config = dict(
    n_experts=20,
    experts_per_token=1,
    d_expert=192,
    moe_layers=[1, 2, 3, 4, 5, 6, 7, 8, 9, 10, 11, 12, 13],
    balance_loss=0.0139,
    balance_bias=False,
    init_std_router=0.0118,
    vocab_size=8192,
    norm_eps=1e-05,
    tie_embeddings=False,
    optimizer='muon_variant',
    beta1=0.9,
    grad_clip=1.0,
    seq_len=512,
)
Below are experts of layer 2 (counted from 0) of a mixture-of-experts language model. Rows are named router (the router's row for the expert), gate (a neuron's input weights, with its number), up (a neuron's input weights, with its number) and show model dimensions 128-255. Each number is 200 + 40 x the weight over its row's rms, rounded and kept within 0 to 999.
After each expert's rows: a language model's description of what the expert responds to. This comes from a sample of Wikipedia text that the model never trained on.

# expert 10
router,158,177,159,146,225,259,193,249,189,227,210,276,187,210,137,186,149,235,148,178,179,118,217,227,166,246,203,148,187,205,231,201,199,207,209,214,232,210,272,207,126,291,145,147,279,123,206,192,193,112,163,180,213,209,190,157,219,209,194,204,249,220,193,163,133,259,134,183,239,182,225,291,139,204,173,166,268,242,204,203,151,216,186,207,223,163,246,162,287,199,241,156,230,162,189,137,185,226,204,158,216,275,115,175,223,168,215,176,178,192,204,142,234,216,194,165,182,153,180,137,147,180,274,200,259,170,162,217
gate0,161,155,167,204,233,231,191,236,231,136,147,234,218,175,210,219,154,185,170,223,222,144,141,182,183,200,164,194,264,261,286,208,244,155,106,232,223,163,134,217,250,210,217,221,197,224,283,233,179,267,142,259,236,193,136,204,119,210,232,174,218,244,158,233,205,254,213,211,158,198,167,179,106,298,252,183,237,194,172,266,206,210,239,202,142,236,140,160,176,131,182,191,225,145,161,240,164,272,175,233,209,183,268,226,201,237,179,224,228,207,209,237,232,217,224,236,200,232,163,150,266,233,182,186,134,163,226,178
up0,204,227,202,298,162,158,245,238,160,203,229,114,249,230,144,133,279,192,210,166,184,212,216,253,235,194,208,234,270,156,148,259,249,226,278,168,196,128,191,198,186,192,206,189,204,203,182,247,199,230,243,207,154,178,292,225,226,208,191,263,227,171,218,155,198,172,171,133,263,268,211,201,283,187,241,196,195,187,185,170,202,184,225,216,186,196,219,236,202,181,274,216,197,197,101,255,222,195,183,152,144,206,226,140,220,200,214,183,183,238,142,181,172,185,166,135,212,146,239,226,181,222,217,222,225,179,277,265
What it handles: Space before numbers

# expert 4
router,147,233,243,199,241,253,161,209,171,299,248,260,155,199,144,195,151,248,212,229,209,193,272,210,112,251,92,254,173,147,203,282,188,186,190,154,182,168,221,230,179,183,171,163,162,206,99,233,217,193,179,284,177,228,211,155,237,205,256,218,247,143,158,184,223,260,167,197,175,191,235,227,153,195,202,243,232,188,263,227,248,199,227,228,216,178,227,173,205,190,246,137,208,161,192,198,171,189,167,187,179,229,106,246,199,161,193,104,136,225,251,241,151,242,180,189,199,185,172,237,204,155,169,259,214,227,187,233
gate0,213,239,177,182,182,182,171,261,154,181,226,230,287,230,167,179,185,181,170,225,181,206,121,126,173,212,164,137,184,222,177,171,277,195,181,273,221,245,198,247,250,234,269,217,253,174,182,198,211,200,215,89,240,165,252,195,190,201,226,230,206,231,241,164,139,202,224,225,206,218,155,203,183,246,247,223,161,171,132,167,253,260,180,195,252,185,170,183,192,152,265,226,231,217,161,236,204,244,134,174,144,259,211,172,177,220,195,158,235,146,239,131,223,216,210,271,188,114,233,220,124,191,179,218,246,220,156,178
up0,269,153,186,179,255,191,201,178,202,242,163,160,224,270,275,231,194,201,165,140,127,225,238,215,232,225,198,112,199,108,227,200,236,211,193,173,210,182,239,180,177,182,188,161,182,160,190,188,162,174,208,199,194,199,204,156,218,183,184,180,209,185,172,239,207,195,111,194,192,222,204,238,300,208,197,158,194,148,229,225,207,241,145,153,201,176,137,155,232,102,235,241,287,175,159,207,212,196,165,123,210,159,213,206,178,167,153,124,203,267,192,120,207,212,209,310,192,216,184,160,189,144,165,191,213,241,207,153
What it handles: Mid-word pieces, with

# expert 0
router,261,116,247,128,200,172,227,185,180,215,246,187,181,184,170,195,174,143,216,177,271,182,244,235,190,179,94,199,177,137,258,288,153,221,199,229,196,194,233,265,144,143,174,143,185,176,226,253,230,162,155,255,226,239,169,220,247,168,214,195,169,182,172,223,233,243,158,205,172,165,150,185,197,180,140,248,233,159,222,259,238,219,283,131,199,183,204,217,239,207,219,211,230,213,211,146,156,266,127,161,138,223,116,200,156,95,125,222,140,204,248,184,204,249,252,137,196,141,182,190,219,192,198,232,235,216,199,204
gate0,190,192,204,182,274,184,222,205,215,147,202,222,164,95,220,181,193,177,187,191,158,180,255,147,138,236,187,177,134,252,259,246,204,261,111,216,115,318,233,128,171,202,185,161,233,243,245,261,259,246,194,228,190,243,194,219,221,215,220,211,155,146,182,243,152,232,311,165,144,262,139,247,244,157,136,129,211,193,228,196,214,136,211,235,147,259,224,298,145,216,214,204,230,169,184,268,155,214,214,229,268,186,202,249,197,202,221,163,156,218,219,237,149,228,250,286,234,209,165,224,227,166,186,157,207,227,201,216
up0,205,171,202,198,188,205,178,281,183,263,215,183,240,343,168,200,157,227,188,233,186,207,149,203,207,152,192,172,241,181,131,219,146,186,242,121,200,183,222,210,262,184,236,233,155,195,184,205,202,262,228,226,202,189,123,219,159,170,178,250,243,197,152,122,189,204,163,199,140,190,204,130,169,294,250,204,225,191,103,216,213,225,221,214,191,195,169,178,238,222,196,202,162,219,165,135,229,230,194,188,205,206,283,120,223,160,165,192,222,160,151,146,273,200,174,166,144,186,219,229,203,196,202,178,191,211,133,220
What it handles: Digits and time nouns

# expert 11
router,174,181,218,188,257,255,126,186,82,222,243,247,227,164,138,167,170,260,182,165,260,107,219,235,208,262,182,178,209,264,162,221,243,217,143,187,205,207,235,312,169,176,128,144,227,166,256,218,279,200,226,265,191,276,142,178,176,203,240,131,105,268,227,233,144,222,210,134,212,177,182,251,190,144,227,198,265,180,243,273,253,222,203,187,185,218,182,174,191,210,179,177,245,133,178,155,175,242,208,156,207,228,181,226,134,189,225,171,208,250,194,177,246,272,243,145,229,142,184,147,155,114,213,196,288,210,237,198
gate0,160,165,242,234,242,211,186,181,192,226,234,189,199,279,254,175,176,175,241,189,199,221,142,209,212,174,175,120,182,170,159,208,248,128,264,233,202,246,153,165,196,251,180,183,150,207,130,209,181,213,182,161,146,227,248,189,213,243,240,199,300,121,264,202,211,244,173,229,224,166,223,228,221,164,211,244,177,185,209,181,239,259,158,193,202,203,256,191,159,184,216,142,130,192,230,183,248,225,176,248,227,154,168,170,252,211,210,112,251,215,206,161,244,145,225,218,199,173,226,173,226,245,223,183,194,166,168,210
up0,199,172,245,282,171,239,135,238,144,150,192,266,168,161,253,143,225,201,183,245,173,167,212,195,158,226,252,168,194,248,284,194,97,259,170,163,238,200,264,259,208,145,265,184,187,307,228,195,252,154,199,285,262,225,205,245,172,174,152,233,159,213,179,188,253,133,190,134,256,251,199,170,184,235,238,130,209,234,210,230,208,173,200,185,160,225,168,271,180,242,144,281,200,248,163,220,141,169,111,234,207,254,236,164,149,157,181,176,112,135,218,162,148,196,177,194,192,221,132,210,280,227,138,198,182,221,269,192
What it handles: Opening brackets and quotes

# expert 19
router,187,155,216,148,243,194,213,229,182,220,215,240,202,265,180,159,149,228,208,119,147,156,242,237,219,247,183,184,176,176,183,285,214,224,172,172,168,209,183,250,182,221,136,174,181,170,230,214,249,183,195,247,209,241,231,196,180,136,240,206,254,189,228,167,169,252,195,149,170,197,240,224,206,168,228,223,267,213,259,227,189,246,176,150,169,167,225,155,240,224,209,210,182,229,180,195,204,281,178,145,196,192,185,208,235,159,190,102,133,219,270,168,228,208,221,188,181,163,265,206,182,191,185,169,273,189,231,206
gate0,157,184,170,183,206,242,187,269,220,253,229,121,220,199,201,151,186,186,185,231,141,188,196,239,163,173,263,199,201,131,204,146,199,236,175,184,206,189,187,268,241,206,200,104,187,151,205,188,176,212,184,304,157,208,194,239,215,215,194,248,135,237,149,209,267,215,227,224,245,165,214,84,186,179,229,261,193,206,152,199,184,231,162,213,221,241,213,165,236,188,247,291,245,177,183,252,252,197,173,166,148,200,158,145,276,267,191,172,235,181,219,209,163,134,223,212,200,218,173,204,212,187,150,208,261,222,177,215
up0,194,202,226,171,214,189,205,194,132,208,200,234,202,204,215,179,215,152,257,182,234,214,209,175,186,197,209,164,219,216,259,231,146,187,177,207,212,164,202,213,149,213,264,215,189,236,114,217,243,276,185,241,213,187,217,139,187,157,133,227,236,199,189,130,206,180,172,247,291,177,181,224,156,181,120,169,137,191,102,172,119,159,233,195,219,240,126,206,178,182,135,139,206,184,247,189,218,149,219,174,188,213,244,165,233,225,260,190,150,231,223,249,136,219,229,156,163,221,143,156,212,170,200,286,195,174,184,180
What it handles: Sports and F-words

# expert 14
router,205,171,176,167,235,208,181,227,221,212,209,211,156,178,206,159,208,206,179,180,249,187,245,221,175,169,127,199,217,176,231,206,215,210,172,187,247,217,170,262,137,253,178,128,252,195,183,219,197,158,170,210,163,165,65,178,167,163,255,176,210,243,156,224,240,231,135,193,194,122,242,251,182,164,183,253,219,164,271,253,246,224,200,151,103,127,184,169,265,234,181,164,233,205,190,148,164,212,119,155,190,193,200,247,203,234,185,211,92,218,230,150,226,218,207,185,228,205,166,150,227,156,125,161,230,254,241,278
gate0,272,183,237,221,169,248,151,169,239,177,189,272,231,214,195,243,263,211,108,246,227,214,194,135,135,151,225,177,226,200,209,184,135,200,228,158,206,242,204,265,212,217,242,228,204,206,159,178,198,197,186,159,204,180,147,180,238,236,178,276,166,200,214,187,150,200,173,253,228,194,204,225,240,229,186,256,164,136,202,244,261,243,207,222,285,190,175,165,248,134,146,176,201,184,249,226,241,153,233,262,187,174,193,210,245,215,177,208,194,194,227,198,160,202,137,197,202,242,244,178,184,171,261,191,233,163,278,206
up0,281,166,203,221,176,172,150,271,168,291,276,179,306,241,236,191,201,273,247,127,175,141,199,190,166,155,231,218,236,252,226,225,236,165,144,241,170,239,203,231,243,220,207,158,267,189,155,224,146,237,229,178,211,180,218,153,208,232,268,171,177,223,167,227,184,210,191,140,171,174,143,184,204,244,223,166,149,191,201,214,227,216,233,185,202,171,175,228,170,193,253,220,264,236,233,257,202,192,132,285,228,245,176,205,227,181,205,247,170,189,124,205,215,207,235,201,253,196,164,249,140,219,150,199,218,210,180,140
What it handles: Table row ends, closing parentheses

# expert 1
router,110,217,216,187,257,257,171,162,208,219,265,169,162,203,186,197,202,231,161,247,187,127,234,193,186,228,206,144,166,119,189,235,174,181,98,191,184,243,241,243,133,266,185,237,233,153,140,198,238,134,176,240,246,275,74,192,233,136,246,234,186,255,178,233,149,244,173,179,222,205,194,233,242,192,112,160,248,231,199,216,148,175,272,184,163,200,249,146,176,233,232,239,191,161,181,156,170,180,134,180,180,164,217,191,268,236,205,132,177,190,259,241,252,160,250,129,188,145,223,204,185,222,193,240,200,202,177,155
gate0,124,156,126,201,168,136,221,213,237,192,203,214,210,236,152,213,266,258,189,143,167,271,281,222,197,171,213,179,170,191,170,161,322,180,221,259,227,234,225,245,214,237,182,230,206,172,190,193,174,217,197,221,186,204,206,184,204,166,245,198,166,225,153,89,203,167,142,213,210,310,195,215,252,252,194,256,149,208,267,158,187,145,215,184,231,209,233,211,258,182,205,223,199,236,214,173,196,158,186,175,230,257,225,212,216,217,227,168,172,227,162,159,293,141,264,236,171,243,193,137,174,204,237,198,145,164,178,271
up0,174,143,245,131,179,238,206,206,208,248,212,254,211,215,226,299,291,225,208,150,128,200,144,223,199,181,162,239,212,229,224,171,178,185,185,270,133,194,287,234,199,222,154,255,240,141,227,235,216,131,212,235,119,175,178,293,254,267,240,190,186,237,154,216,245,264,199,210,107,212,238,172,208,188,220,247,205,216,273,178,232,188,262,261,159,153,203,240,189,138,146,288,224,238,268,202,138,126,149,160,232,232,236,212,173,147,261,202,188,164,106,177,223,212,244,228,201,148,163,196,223,218,238,171,159,192,142,152
What it handles: Indefinite articles, determiners

# expert 6
router,168,141,220,156,180,230,202,255,198,173,231,213,119,158,234,147,132,233,184,191,253,136,286,222,186,321,236,209,214,213,266,259,180,204,196,153,179,247,144,229,152,225,203,221,193,139,189,169,275,164,176,224,217,173,158,156,297,217,273,166,177,140,190,218,183,249,244,196,231,203,182,239,170,220,205,166,172,176,227,181,149,195,183,180,173,191,242,160,139,153,189,186,279,153,202,183,134,224,171,223,186,222,230,219,213,171,144,150,143,215,246,233,191,192,245,131,145,178,232,141,203,177,228,278,251,184,238,189
gate0,136,198,194,165,174,189,230,147,174,233,216,186,146,168,252,207,232,189,188,203,189,282,200,178,205,194,202,227,176,297,203,208,168,187,204,112,214,163,172,203,212,257,211,156,147,234,221,255,132,222,182,212,184,208,174,187,208,237,187,122,200,213,198,194,243,160,218,144,261,203,184,216,207,127,283,172,196,208,196,158,210,207,259,167,201,189,281,208,110,214,230,146,176,182,212,151,141,146,161,116,183,244,182,270,213,209,241,223,188,170,201,232,196,100,270,203,217,219,188,235,276,229,108,177,208,191,224,231
up0,173,114,221,269,175,147,221,133,284,248,191,157,175,216,163,215,201,259,191,262,189,292,184,180,173,253,166,137,209,199,200,261,146,184,254,198,139,227,187,136,185,236,139,189,168,143,223,203,228,152,128,253,234,247,161,285,194,217,93,213,201,193,142,211,300,257,167,177,196,219,244,239,186,250,283,134,130,182,216,269,222,240,247,164,228,231,243,177,244,247,121,192,194,256,141,194,231,184,227,220,170,249,202,231,271,269,259,197,237,141,169,207,165,192,224,226,250,203,130,133,207,227,163,309,150,190,187,237
What it handles: C pieces and -ing

# expert 8
router,185,186,308,202,231,208,145,218,223,274,211,210,153,172,133,202,186,241,57,162,214,179,275,248,152,201,190,241,158,169,207,188,133,159,176,164,176,220,196,217,152,190,204,207,221,176,183,253,192,166,169,204,185,163,154,169,221,105,245,183,212,215,212,160,156,237,129,244,155,159,179,197,131,199,138,219,209,236,227,273,181,186,147,225,159,261,214,193,225,140,246,136,272,208,157,186,146,247,156,227,142,168,214,170,221,191,210,142,217,205,235,226,179,250,201,222,265,160,154,112,187,122,189,197,179,191,228,195
gate0,218,232,189,197,139,152,159,149,172,253,239,208,183,214,211,96,193,181,273,257,168,155,209,191,174,218,147,199,145,160,246,228,213,169,153,159,232,253,180,241,156,195,189,167,302,143,172,197,251,202,175,184,159,185,244,265,224,211,188,210,226,302,235,229,196,247,210,212,218,171,276,207,176,194,246,191,203,231,185,157,193,110,227,259,171,219,221,182,194,235,136,265,205,112,251,230,218,217,170,203,152,246,181,158,146,157,178,165,158,197,208,252,140,178,204,199,246,196,226,229,219,257,188,230,226,195,240,226
up0,269,209,229,270,158,219,213,215,329,179,284,234,136,249,195,157,261,213,157,224,167,108,242,187,170,148,217,207,147,211,198,157,195,175,172,238,261,225,196,157,235,229,258,297,244,227,166,227,217,168,223,187,95,111,221,253,196,240,216,200,167,129,204,204,235,200,139,246,215,232,190,225,180,238,173,245,224,194,163,111,171,177,157,178,208,196,198,168,242,205,261,205,70,133,212,160,279,207,165,173,189,171,218,154,164,151,166,169,256,216,159,273,266,212,163,224,212,226,214,195,289,178,206,167,237,219,223,267
What it handles: Relative pronouns, er/en pieces

# expert 5
router,244,192,170,192,268,266,190,187,150,262,216,173,155,165,239,137,225,280,188,249,160,124,199,190,202,288,252,162,176,168,192,237,155,213,158,235,231,292,190,249,181,225,238,137,199,185,205,229,239,125,204,155,155,139,158,183,198,141,324,233,260,182,213,172,178,258,200,234,193,165,182,216,155,162,211,215,269,223,171,232,212,176,167,165,189,136,197,117,225,218,224,180,193,187,174,180,144,226,142,193,193,221,124,197,260,242,124,184,175,224,231,149,258,261,269,180,191,185,235,173,170,132,264,306,232,169,216,190
gate18,165,185,174,155,215,258,210,233,216,207,132,199,188,223,260,185,150,217,160,158,174,198,141,187,161,182,186,251,216,214,184,208,244,193,240,260,227,147,190,227,237,231,206,250,179,159,86,245,185,156,127,97,164,207,265,236,252,291,186,245,137,156,190,204,244,223,197,209,224,155,215,205,233,197,175,227,139,201,278,246,173,176,196,178,204,224,198,191,243,153,219,207,301,140,156,164,164,193,256,219,264,176,160,215,235,150,209,144,178,158,224,201,203,222,215,200,186,217,158,273,247,217,181,282,185,206,163,204
up18,198,176,139,180,175,178,288,211,257,237,266,218,206,181,112,195,155,169,257,159,187,159,213,212,218,167,175,194,203,247,246,187,187,196,197,114,200,225,176,179,207,258,261,231,170,130,278,188,160,236,222,150,145,194,245,210,152,162,268,201,218,192,241,233,244,217,202,180,197,173,192,161,165,207,224,202,195,240,209,145,148,122,268,149,149,116,213,179,212,278,247,241,195,237,232,109,163,258,207,195,220,242,174,216,181,248,199,197,278,197,202,189,243,207,220,171,189,204,249,160,220,213,180,188,185,149,186,266
What it handles: Mid-word name fragments

# expert 7
router,189,187,249,206,196,192,203,168,213,267,234,197,167,151,157,239,166,275,217,186,247,156,271,242,245,254,145,155,128,205,227,243,103,206,118,199,251,218,199,268,135,199,214,211,171,155,178,218,192,181,205,215,181,202,157,169,206,180,232,170,233,239,177,196,253,283,201,236,268,171,211,252,180,191,180,215,252,144,260,278,263,201,198,215,182,229,239,173,201,176,265,171,293,251,171,186,114,260,119,164,180,209,207,197,268,170,183,194,190,203,229,219,198,235,198,169,194,143,190,212,174,204,233,202,203,207,190,241
gate0,200,176,194,189,143,212,259,173,187,286,168,226,154,205,139,182,212,196,185,115,244,209,288,220,194,197,203,283,248,233,173,219,196,212,170,227,138,148,224,233,245,178,213,208,191,251,200,173,188,145,222,103,196,157,258,135,167,214,202,275,257,264,98,178,218,162,205,213,186,207,200,186,264,175,209,225,193,241,230,175,178,187,208,103,143,167,237,183,228,162,126,210,144,203,183,284,189,219,191,208,166,240,173,154,183,177,161,146,234,155,231,221,187,134,143,213,234,231,142,204,159,190,151,218,216,238,132,209
up0,248,216,221,220,191,234,236,274,185,215,217,234,162,244,221,147,180,188,174,138,261,225,212,210,184,172,213,228,226,278,210,229,168,211,237,204,182,177,149,170,288,131,251,174,195,171,215,194,144,200,120,189,163,131,215,172,225,207,153,242,237,198,207,205,228,163,272,201,146,236,209,209,212,172,121,228,138,241,233,195,169,244,243,98,254,192,187,228,192,183,287,198,177,246,166,222,159,223,173,138,195,206,169,243,204,242,208,193,203,172,211,149,194,232,153,176,159,252,223,125,220,237,189,221,188,156,201,235
What it handles: Table cell separators

# expert 16
router,197,223,231,106,222,154,192,247,202,256,227,212,190,170,230,186,173,277,123,203,210,112,209,231,156,245,172,175,235,216,202,170,176,222,244,240,202,204,219,254,197,234,138,149,213,198,174,174,282,228,174,219,189,289,204,119,126,233,228,183,206,179,217,97,199,250,167,248,260,175,256,255,231,151,134,217,244,182,221,168,165,208,189,193,173,168,214,199,184,232,236,145,239,186,150,199,216,237,86,176,190,233,119,198,212,252,210,201,111,243,226,200,235,258,154,198,207,162,193,199,233,204,199,201,262,158,140,219
gate0,225,206,154,242,173,192,205,241,188,211,150,118,274,186,245,191,162,244,229,142,225,190,199,229,176,177,185,219,197,242,187,202,232,186,151,189,214,196,196,124,126,160,280,194,210,273,231,119,124,233,168,261,214,224,239,121,161,237,280,196,224,213,152,244,174,250,252,211,166,197,235,226,191,219,165,118,216,168,193,275,134,284,181,135,248,178,208,202,216,277,175,196,141,277,243,162,184,156,124,188,103,213,187,219,243,210,181,175,232,186,188,141,190,248,156,230,201,268,147,170,208,210,217,223,226,188,121,291
up0,244,233,236,192,233,228,185,248,172,183,237,233,177,204,210,208,155,232,193,203,265,117,199,207,168,179,231,187,204,225,192,261,280,164,171,137,178,206,155,203,201,241,179,231,296,217,159,165,236,200,264,195,214,210,158,191,237,135,107,177,135,231,209,158,204,212,163,113,243,129,231,214,199,249,200,166,214,237,167,223,137,192,270,187,229,193,252,213,223,128,148,140,217,186,221,164,269,224,235,159,203,228,230,235,237,203,157,271,167,159,245,272,229,189,215,213,223,154,182,161,235,146,151,232,190,175,148,142
What it handles: The and word pieces

# expert 2
router,169,175,179,192,175,153,148,186,167,220,235,260,219,152,191,202,198,247,196,122,209,101,262,197,197,249,202,189,207,202,175,269,146,270,153,202,176,260,185,247,229,180,247,234,190,161,183,187,237,161,158,231,160,276,123,175,192,125,215,168,222,288,211,246,183,206,158,169,186,151,195,210,249,208,182,168,259,175,233,238,149,213,159,219,232,206,160,235,229,240,224,128,294,184,163,101,196,281,114,139,154,169,224,225,226,128,194,126,176,208,221,214,204,243,283,161,281,144,166,183,258,205,217,200,267,232,217,296
gate0,213,211,260,188,176,198,184,147,117,234,213,317,195,256,169,188,190,130,220,202,221,140,197,158,181,233,219,197,229,209,215,177,142,196,121,222,197,141,219,255,258,219,163,218,146,124,234,160,176,271,235,215,245,229,189,257,259,153,225,193,225,198,191,241,237,234,166,210,200,175,233,230,314,188,244,93,224,199,206,186,216,189,257,189,194,258,261,197,246,183,164,207,250,191,244,231,165,183,209,169,174,218,148,235,208,249,223,137,252,193,196,206,241,207,233,241,269,148,236,253,187,203,229,181,218,164,201,186
up0,226,155,262,173,245,245,218,195,203,253,239,183,240,269,146,147,211,211,152,217,138,220,216,240,198,203,180,130,161,163,204,190,224,108,206,202,198,128,179,220,160,200,236,153,199,193,144,185,252,189,211,233,214,178,182,207,226,166,167,160,272,185,224,205,205,165,251,228,260,154,203,172,190,252,259,225,205,241,228,185,296,142,148,230,180,245,225,152,143,181,111,242,160,268,218,196,156,181,269,223,193,209,259,152,223,262,211,119,241,211,176,215,225,216,219,165,210,232,189,199,148,259,216,177,295,202,239,264
What it handles: Sentence-ending punctuation

# expert 17
router,111,186,163,135,195,218,209,191,234,207,227,240,223,135,178,160,178,217,162,212,198,156,282,238,220,260,164,172,214,150,250,271,197,206,166,201,159,305,213,190,104,288,196,219,263,160,195,157,210,133,182,245,157,136,199,141,208,182,265,217,233,213,189,220,217,212,169,220,227,189,289,205,151,122,172,261,216,185,305,243,200,211,209,136,144,141,215,195,226,177,250,181,228,173,204,153,149,184,141,164,168,222,200,220,204,172,195,137,165,232,255,223,169,283,286,173,189,203,158,196,202,191,227,185,202,205,240,235
gate0,163,266,171,183,196,270,190,146,131,189,274,224,179,215,251,197,173,254,228,160,189,243,153,135,195,204,197,206,185,153,157,222,169,222,251,230,196,170,148,176,189,227,203,248,203,223,188,175,208,198,181,161,202,190,264,183,168,218,193,247,208,198,196,215,211,198,171,203,318,284,180,219,230,179,172,213,196,187,289,190,213,255,222,169,147,222,192,229,215,178,178,185,246,200,169,192,155,161,216,221,203,200,132,259,220,159,322,215,219,256,267,186,125,228,175,149,161,197,214,85,261,173,276,162,239,197,228,158
up0,159,207,192,217,205,185,233,277,199,162,152,165,188,163,247,280,85,141,202,193,220,220,195,157,222,295,250,213,186,167,185,237,175,166,161,220,211,234,232,170,174,170,182,122,239,187,262,185,163,182,205,158,246,212,219,187,145,165,170,155,196,221,240,162,153,124,197,201,143,160,205,216,225,187,121,225,211,142,257,117,192,207,278,139,213,248,192,207,268,110,185,192,220,173,162,203,236,169,160,168,201,182,186,241,146,249,224,110,206,253,204,273,129,225,191,157,227,184,197,146,247,158,115,205,160,226,222,195
What it handles: En dashes, slashes, le

# expert 3
router,223,131,177,197,324,172,169,136,227,241,240,219,177,206,148,131,196,228,183,169,232,157,231,240,153,173,119,191,162,219,167,215,187,153,141,189,167,232,232,228,159,224,220,240,155,127,180,224,245,219,186,174,167,140,182,202,286,182,249,172,136,215,176,159,203,253,186,179,244,164,193,242,213,155,174,194,230,196,235,206,214,134,249,187,186,179,183,183,237,252,204,146,213,115,172,175,172,256,213,132,213,227,215,177,178,129,160,214,160,232,227,196,191,234,220,195,190,197,200,122,176,215,168,235,188,154,202,222
gate0,153,199,160,242,205,234,233,261,212,191,168,217,197,179,292,196,146,204,177,262,244,166,181,233,177,273,235,189,192,217,167,206,174,161,202,167,226,183,300,249,237,227,133,162,158,263,167,187,253,161,198,172,186,251,249,246,144,174,216,185,240,173,172,154,205,227,222,191,147,199,218,273,207,154,165,132,166,153,261,198,258,238,251,197,189,163,199,169,227,222,173,174,211,159,258,140,215,167,112,249,184,230,194,243,169,257,186,204,183,255,181,227,245,170,270,133,244,271,208,207,151,169,255,214,242,268,208,201
up0,197,113,192,134,248,196,136,160,201,176,257,197,242,175,227,193,226,216,200,166,232,186,211,215,137,249,219,180,191,159,168,240,232,260,198,161,212,175,185,176,225,107,255,203,236,231,166,225,205,180,230,171,198,208,252,129,154,285,256,155,216,141,168,133,181,188,203,174,146,244,262,174,165,230,224,220,139,148,198,201,232,216,240,147,218,221,280,187,173,179,215,165,128,181,229,235,237,204,253,159,195,192,289,211,148,143,110,253,180,240,188,141,213,259,177,247,224,219,156,234,99,221,210,166,190,238,200,212
What it handles: Comparatives, D-word fragments

# expert 15
router,224,236,201,158,227,225,177,169,196,278,258,181,212,179,174,181,60,206,193,153,249,166,235,210,244,259,257,135,197,166,243,180,226,175,130,246,269,211,192,217,137,214,80,197,151,160,215,257,199,229,140,215,172,151,171,151,226,160,252,255,247,285,194,209,206,240,160,145,154,87,255,256,166,178,153,188,230,178,257,198,216,152,197,151,189,253,269,199,186,185,210,159,223,154,242,152,161,273,180,176,190,245,139,187,123,194,158,141,146,250,223,221,194,275,264,196,156,197,236,128,145,199,197,229,254,194,197,228
gate0,205,208,237,235,141,150,180,125,116,225,231,147,233,217,118,233,180,266,179,124,206,234,199,240,251,147,257,190,221,202,173,227,226,203,120,219,227,203,175,182,243,189,281,210,257,227,197,247,212,163,112,182,175,230,155,199,236,268,210,185,231,277,174,166,172,221,215,154,121,154,224,184,228,200,210,81,137,205,179,178,217,188,179,186,234,229,276,196,217,192,156,197,170,171,153,230,166,233,201,216,198,198,197,223,165,144,170,278,205,248,176,186,175,135,298,237,261,179,221,189,217,185,216,307,233,182,224,204
up0,181,162,234,215,159,245,187,178,121,189,227,239,138,95,245,211,221,182,178,198,172,172,223,150,187,227,240,250,216,265,203,212,234,188,239,191,189,176,155,255,168,248,136,212,164,182,263,108,238,155,271,206,195,199,173,198,145,244,157,144,208,190,169,256,215,133,188,192,167,195,205,184,266,179,245,188,271,206,235,226,280,204,191,191,214,211,204,169,187,197,221,145,208,229,231,194,208,129,137,210,232,169,240,233,208,230,221,105,278,112,221,238,225,231,179,210,217,178,194,206,225,242,267,195,199,265,213,158
What it handles: Conjunctions and heading markers

# expert 12
router,190,252,238,130,197,240,190,161,179,227,276,178,211,220,235,180,142,205,69,148,210,155,198,195,167,219,193,141,259,184,213,166,166,211,159,167,144,184,216,216,142,188,193,194,225,192,252,192,183,179,184,240,193,173,233,191,224,151,274,147,230,189,224,203,194,210,192,223,217,181,162,269,186,156,183,185,223,133,182,231,235,214,196,153,141,233,176,195,233,231,257,134,247,120,199,146,167,198,115,139,143,224,214,246,231,139,210,141,147,251,234,214,187,301,220,188,144,166,216,166,165,115,204,235,200,210,189,244
gate0,253,222,127,229,171,257,197,177,147,205,149,201,179,219,180,201,174,217,206,213,235,230,215,228,185,214,118,150,229,258,192,179,229,233,175,180,208,212,218,177,170,207,244,171,206,196,184,247,196,240,194,210,220,253,228,187,187,210,258,167,254,198,130,172,163,274,208,154,242,207,232,232,192,186,175,140,209,189,173,212,222,169,233,137,207,264,168,227,139,230,102,178,259,215,220,184,235,246,243,248,256,220,202,166,134,236,151,108,224,264,211,187,264,206,211,186,193,141,270,245,238,180,182,135,143,162,209,146
up0,194,146,149,165,254,248,287,282,228,215,164,115,259,196,160,220,155,102,176,164,197,279,149,241,221,261,189,139,184,220,206,267,139,215,137,139,199,223,132,269,226,213,130,169,183,209,276,216,203,211,100,248,239,255,214,217,242,190,219,180,185,243,180,213,225,113,226,223,137,167,191,233,201,185,181,226,237,241,188,160,241,242,187,195,220,242,169,125,187,229,126,148,119,152,210,181,209,171,194,197,200,200,188,225,175,235,207,126,204,172,219,200,231,248,112,204,210,152,250,205,207,144,166,253,218,107,128,240
What it handles: Capital initial letters